python train.py --moe_layers=[0, 1, 2, 3, 4, 5, 6, 7, 8, 9] --norm_eps=1e-06 --beta2=0.95 --dataset="wikipedia_en"
Below are experts of layer 7 (counted from 0) of a mixture-of-experts language model. Rows are named router (the router's row for the expert), gate (a neuron's input weights, with its number), up (a neuron's input weights, with its number) and show model dimensions 416-447. Each number is 128 + 32 x the weight over its row's rms, rounded and kept within 0 to 255.
Before each expert's rows: "gets" lists some tokens that make up at least twice as much of what it gets as of all text. This comes from a sample of Wikipedia text that the model never trained on. Tokens count by the router's weight.

# expert 52
gets: "1", "2", "9", " one", "0", "7"
router [198 173 207 126 145  86 107 116  55 128  86 167  95 148 112 152 134 111 166 127 144  99 159 169  87 186  65 110 155 175  97 153]
gate0 [125 151 132 174 172 113 167 154 169 102 120 119  97 160 100 136 133 180 105 105  98 138  82 107  90  73  98 162 112 126 139  63]
up0 [ 80 100  91 156 207  92 134 204 177 124 138 148 143 129 165 122 103 124 148  93 146 145  73 143 156  77 137  74 160 148 131 136]
gate1 [124 163  93 124 103 148 130 117 131  69  93 134 113 190  75 112 119  88 119 116  95 121 150 194  97  86  66 170  54  95 137 106]
up1 [ 79 131 126 119 123 140 144 150 180 113 134 158  97 184 103  83  95 157 119 122 149  76 153 158  73 116  49 107 187 132 101 103]
gate2 [125 134 131 150 166 137 173  96 100 192  86 125  61 160 149 180  77 165 104 106  67 157 148 169 146 190 141 143  97  98  84 153]
up2 [144 146 119 152 105 170 162 151 179 132 127 122 156 163  65 182 128 169 106 136 131 176  97 138 136 143 100 146 119 166 115  94]
gate3 [154 158 139  74 138 164 115  78 105 109 140 143 182 155 138 137 114 151 182 110  74 115 115 115 160 103  82 118 188 191 180 146]
up3 [142 118  96  58 161 176 146 163 151 111 129  88 148 160 164 109 140 155 138 105 104 105  76  84 120 161 147  44 140 131 188 178]
gate4 [103 127  89  95  92 117 112  77  92 205 156  80  77  89 132  96 134 139  88 100 124 165  94  53 133 107  67 147  89 110 142 128]
up4 [117  90 102 158 112 114 139 123  64 145 153  95 110 104 154  72 123 136  81 106 108 179 142 167 166 157 131 144 100 130 106  91]
gate5 [137 112 127 170 114 116 146 143 105 107  93 140 121 129 117 206 166 137  93 158 161 172 150 144  95 145 110 142 120 152 125 137]
up5 [127 148 128 105  90 142 185  91 105  81  93 193 107 108 126 172 120 122 131  99  97 145  89  78 148 135 145 150 142 135 169 162]
gate6 [206  75 144 117 150 119 130 113 140 109 126 164 139 155 182 143 105 139 117  92 172 137 167  96 109 182  47 151 111 161 173 132]
up6 [125 149 145 153  98 119 116 130 104 154 113  87  92  61 120 112 105 141  99 124  27 186 115 140 140 167 182 112 111  86 114  64]
gate7 [ 98 125 162  99 186 142 165 142  89  71 114 102 119 134 130  95 117 111  68 122 139 162 118 117 161 136 101  44 109  97 139 149]
up7 [123  79 147 138 149 103 135 107 131 131 127 136  97 133 175 107 139 125  79  73 128 136 163 131 169 120  93 116 116 122 126 161]
gate8 [149 105 156 142 118  87 141  74 125 144 156  69 124 164 133 177 155 106 136 135  65 149 122 181 115  86 117 112 152 132 177 203]
up8 [184 120 165 151  82  85 145 132 126 159 107 127 117 172 146 116 121 119 116 172  88 183 114 170 128 100  73 168 133 149 151 170]
gate9 [137 117 157 165 107 127 137 129 194 138 116  83 127 119 129 168 124 149  82 156  54 198  93 190 119  85  54 190 107 160 110  71]
up9 [138  63 170  86 125 130 132 146  74 132 157 112 193 112  84 156 119 145  74 154  89 121 198 126 118  94 160 165  88 195 138  87]
gate10 [191 149 157 149 174  72 148 205 105 118  70 110 125 144 130 132 101 181 139  93 211 189  71 111 100 133 127  96 151 161 142 128]
up10 [180  86 140 134 112  99 155  91  99 102 148 168 134 143 133 119 171 159 148 120 178 112 150 164 137 146  81  57 132 170 117 188]
gate11 [126 112 138 116 111 134 174  91 100 121 140 150  89 162 171 131 144 152 146 142 156  98 116 160 152 179 115 150  75 104 123 132]
up11 [142 175 131 148 141 118 102 134 104 107 163  81  94 100 143 119 121 191  84 147 150 135 171 138  75 106 167  71 115 126  96 107]
gate12 [112 137  97 137 101 166 118 166 190 106 147 102 117 114 173 101 148 167 106 130 149 127 136 100  92 126 119 124 160 115 157 102]
up12 [164 112 142 131 169 124 165 121  64 133 117 173 115 140 126 219 168  88 143  64 139 162 189 158  95 144  97 143 117 130  79 151]
gate13 [ 65  66 166 130 177 113 190 117 152 185 120 125 103  58 158 189 156 121 141 157  86 148  72 111 102 100 136 124 127 102 133 104]
up13 [127 178 145 101  97  95  64 127  79 121 163 148 138 167  88 118 208 159 192 157 191  59  76 112 108  94 110  76 144 126 103 118]
gate14 [111  51 124 149 158  82 119  99 155 162 137 120 165 127 164 130 170 112 159 151 119 139 112  92 179 108  77 138 150 147 179 162]
up14 [130 107 168 156 122 120 171  94 143 133 157 125  95  98 151 148 124 175 157 165 125 149  74  79 185  94  97 148  93 155 140 163]
gate15 [113 154 171  54 164 108 154 142 174 125 144  98 183 133  58 125 119  76 136 157 168 137 110 155 124 145 135 181 143 190 155 127]
up15 [189 122 174 102 118 118 139 163 168 141 101 157 120 176  55 100 104 143 142  71 120 131 150 102 104 160 124 181 100 115 111 123]
gate16 [102  72 109 162 163 115 119  86  99 100 156 127 110 189 178 157 178 124 120 175 111 118  70 177 127 171 164 122 131 105 117 189]
up16 [ 76 122 112 135 118 148  82 120 114 125 136 156 140 131 136 159 158 112 140 136 140 142 124 142  98 122 162  92 153  84  98 118]
gate17 [142  60 130 181 190 161 164 101 101 227 170 183 125 106 136 129  52 189 110 142 110 137 199 119 156 116 119 139  86 106 152 170]
up17 [177  83 140 136 109 199  98 122 105 171 138 228 105 112 119 142  85 171 139 161 134 166 157  85 120  81  86 107 138 114 181 142]
gate18 [148  88 142 167 142 143 133 106 112 141 168  89 145 106 179 170  76 152  87 150  94 119 149 146 145 136  70 106 172 144 144 154]
up18 [171 166  82 120  83 109 135 140 117 118 107 134 127  91  49 138 116 106 160 105 111 115  73  71 137 139 156  99 159 126  94  77]
gate19 [137  71 102 170 111 129 171 165 138  91 121 150 122 159 128 136 126 136 114 158 142 102 134 162 126  88 110  99 163 101  63  74]
up19 [ 31 109 150 171  95 155  74 100 121  96 172 155 125 111 152 126 143 114  78 153 132 139 101  97  85 154 192 123 131  88 180 112]
gate20 [154  98 136 132 185 140 114  70 149  80  78 118  65 186 117  84 165 118 135 163  66 124 206 159 140 158 101 193 124 117 128 147]
up20 [155 106 128 146 168 136 101  57 128  79  78 126 109 125 124 100 145 109 141 144  61 103 184 125 163 188 121 169 116 149 119 154]
gate21 [124 149  89  85  76 119 170 115 125 115 152 120  98  89 107 179 136 137  95 137 122  86 148  82 127 129 126 133 149 116 126 159]
up21 [134 149 158  56  84 102 138 139 103 100 161 165 124 112 110 123 118  82  81 123 152 148 159  94 140  65 120 161  67  47 135 204]
gate22 [ 74 145 130 174 119 151 155 111 152 193 123 113  80 160  90 157 109 118 195  99 128 129 106 132 140 137  78 188 108 129  81  49]
up22 [103 149 159 143 107 167 120 112 135 169 118  92  92 162 108 130 123 108 155  93 161 120 107 112 160 126 109 169 145  91  95  75]